Experts of a small language model.
Size: width 192, vocabulary 17667.
Experts: 32 SwiGLU neurons an expert, 8 picks a token, a softmax router.
Training: a variant of SOAP for the experts, 510M tokens, 3894 steps.
Below are experts of layer 5 (counted from 0) of a mixture-of-experts language model. Rows are named router (the router's row for the expert), gate (a neuron's input weights, with its number), up (a neuron's input weights, with its number), down (a neuron's output weights, with its number) and show model dimensions 96-191. Each number is 500 + 50 x the weight over its row's rms, rounded and kept within 0 to 999. Numbers have three digits each.
After each expert's rows: a language model's description of what the expert responds to. This comes from a sample of Wikipedia text that the model never trained on.

# expert 43
router:525518461489442544416484525456509454486546440482528484388514524515495502564556508491523530501449402434509544574483501478427587557574525530474521492514591538371506536416532532562523466504473485504528504407490470568499475503533519460462460429373593502503537478515649520544519453533581454446
gate0:540390446504461483407500444532484415466526559442569436530494516539571498459488478413564564526482460487504450575523629507474499491506493551451516543592606500479529524502497444560412529450470550441547446532512469580460583548411516429446435510480467496573518455531445479561454476445516480436
up0:468615486523493525581557521433391538528505464382508542450488497470465392522514582532498458493467580499489408466474411528446504548564492482503533475487399491596525567548563539463508496496528295473582517533513558481511471477573531560556564555539563524472503567479506537478524495606496472499
down0:492427510521596576519475523505551582504493463421459549469488532491445403558460512480510420510534472404547529529495490454501479499579552432443539495481545524491571487466464485442601494561498567533477488455544475530473509629468526464508546457499529624574482523514531496527637517525491408456
It responds to: Nouns and adjectives right after the, a, or sovereign, often followed by of, as in the basis, the authority, the racial makeup.

# expert 30
router:488499569463464469582599497450526525461541532471488488528467478431467622425567446519454470484548533531471511451543508581478471531424583507553554535556550517569398501535593510562509575427485515433515450464480542414501397532453594537492496486551462518473558468557433492537429491420554555486
gate0:491633425477454362527561474530467461412554470484457547600489554635511543452480504531481453458583586533490469479555427493469548480442462506534488476378460485538532541552450464540417447502389432482520478494478536553500592461492567508528437518541373452456496625428476586525481552475494520507
up0:487430632646469563422490514441471519608503557525498464498542480439507503568474538466522523499597552520516558508453532496581515428571458508575486479495475544475456548543405481482506403543500493530469517503491463460413494449487507456486493367431613479503483515543480528527517489472527563419
down0:508504436429534464560544548505536430426533653467522494523533553545578534551526534494489441458525410484526408495393397548498509554561507523452415482567531540553557420467512448443509452576458451591532471593521527572548541459568441507483477471522486517557553444392477487546500522495543516488
It responds to: Second words of country, state and organization names such as United, State, Pacific, Africa, often in tables, after Southern, New, Arkansas.

# expert 19
router:478581516438448463511532447509535375482568494532484492486471448495536599472518457550510516465549566514491419447528436488583494534432614452498509501452429558537439453528551536480519516412513481478573465501479531486478513535506563450550464565409509602515506515547445570530468549483528454502
gate0:497445465535448544464485425469472440606464444512549510553513529413544536524551580493514499591457561509544443394549556458463472507553444503487455532560507415614580426469433523435487529488539456507412484437524502498454510425506445527487541518580580546482455508526452579529480454571520395467
up0:472435577471457502524519545473524496504402407547518519464512548507589529563514483520522530426486515417493482527472511530602537495501484535474506553465501415581513443520473514476555487565520585502511544555460518547530434486548542388504471536459439585508484592423462522424465385470468453540
down0:537512487488434478478483538492592511444530513530483505483452440480458527518550403513625601522607514478483555538595528584482511479400412516537438520464514483483492558489483532550530539402531489471542566501475552477496548448521517576507523535499528614546481454404436491468455575572382517551
It responds to: Middle and end pieces of foreign place names and surnames, like Volgog-rad, Pith-or-agarh, Sengup-ta, plus United, States, British, National.

# expert 24
router:480486553472496462531601484526461526594616595526464483530482465518565586389562416504514479546490583591530461514504470417456483490434510499507523467458566534458485513554577577560492540419486519438492449435480565561448454422564437468573482501463661564478487482508538465524395554465486491499
gate0:450494458553610413456386500450522401454487566504505518510544508438541541385491628488475586553416478522577454415501543542490520502564402450491448488486511525431477525484461518477413575526489522417390459547466506440553493442555495563482451455522487498417559493491487517578499537586473485537
up0:482564526514446577501489400565509480555481484452528551529608510500428550573446508482503552478517517544478440610484488524499436551541374458521384441467490442514486527546453445532429463504501467479585442589474506499456401529481558514567548465575429446470446469449531498511448472459446539450
down0:428537491523552551510502495415499470499513404518444480487508458552528426392533469418417442572534533489503525548441533475535579498505459433455518475475542537406567557528512491517433538411469470517526441498434517570471444479547535484460419590487504425599507388481603493494519482604490461547
It responds to: Word pieces inside foreign names and rare words, like us in Gussoni, Qusar and Bhushan, plus some words inside longer names.

# expert 33
router:532399528517493501447512517425450411622531478487552474479552519512549441552544448527557497501422481497527468579503508524497567590593549569527411476520521467520518525417444559531510486434453549414570464494609572582426442483561504564507457486438581431466569462540507515540554522550513515521
gate0:546446528490457525512486520501474512516481498446480588565585486524588375510550554471573479519490426455423536495486555533468573551528515517550524592502464498408417554351513518436501479438406436484482486463458481498591537452532497506599546464539566562483486476522476536454523476550543491498
up0:507535372475478518524502571474404407497569559511462520456441435497446506479459518550506494486568487464467479473514464465434500450457472613493487529517476541526543523589470482471561501503459504483574520515504568467530532469555483460438554535484555489506397483438471401482423483446576428500
down0:548523486524557495530520452517538565500426560498525564437495445450619554406472491388463525575484444515511500487594457378568506512569498515482512446529491482507496510550562446422470535500479595537559441495488509528517487532487532544541525508451495554524402515480519438502440494475421375500
It responds to: Noun or number word right after the or a, such as the two, the amount, number, population, said, father.

# expert 51
router:476505556508468478532541396583435551550536540495473513617398503476524533468592372559503446478485534399503506478516506485454510487488561539483488446494535497600464488473507558510484565462480536477481538438469551451473391613543551444495515455568573416446543534451556430484452492427530505468
gate0:452528484522496483544548401541466481422421425475459484512421501531466576530506515483498496518534431458477532610509465520544427574453478508522531463521580459503525530446469559450493482422415497488426557582434372448495588441480544615494570517520496454440444550576524420556455543508557436475
up0:487533494538484473490611546496419396453563600509491453448502478482459516487478512473486579496516491610563502423497607548475530510441525479519525585581495442449453560478402466534466567554439504441515372453516575516551501482511533510525441463516516476557446488501460635413494575524510483494
down0:608439464537519485519495502456520469405468448529375584533439556457454563547475497499560546417472466467454473564457519520492522513525473534502425528552500552548545536538513475437509507482418524567501463593528463540500474449511478563588486581507584539460505508479502433475529524470475482520
It responds to: Single numbers in table cells and after colons or dashes, like 3, 7, 25, plus mid-word pieces such as L-ot-us.

# expert 42
router:496477514514418448472518537461493463542549443494572483433526472458393491472551492545527602457477521467530515568445458568438545492513551545490502526526617505499584533426543429588453515460565510573535577551487453543569442589492584530437500493475489487530499467470533568421484466549546535462
gate0:446543514488488534479521470481470437538501548525510521490480564457396547397558499439566558444481492534428509618475552506544511450592501524499534593491641492597527525418485464505432513447451585486530545520530462515514533516514502456371530580475494566500491465451594549541542428480452488496
up0:585414504441433536435475450510434511461465624599524473565513398393475526565497464472518551510492526480483532575508458500499550380575524515434560607563528530532451477517522493451592519577522537470558470556586446557507514555475590439512588437465454524556475572459532579546513426515379505529
down0:455516541613397448514589515460574495540486452479476315483612534490496470515463526487437565434457414470597516508423504532464444506527543481585550493532546544508423425469505510516518447582470541469596438604553595475530523440562503448446520516505481450407579509506586546464523496495502406465
It responds to: Common nouns of place, quantity and direction such as area, north, south, number, population, often in infobox fields or geography descriptions.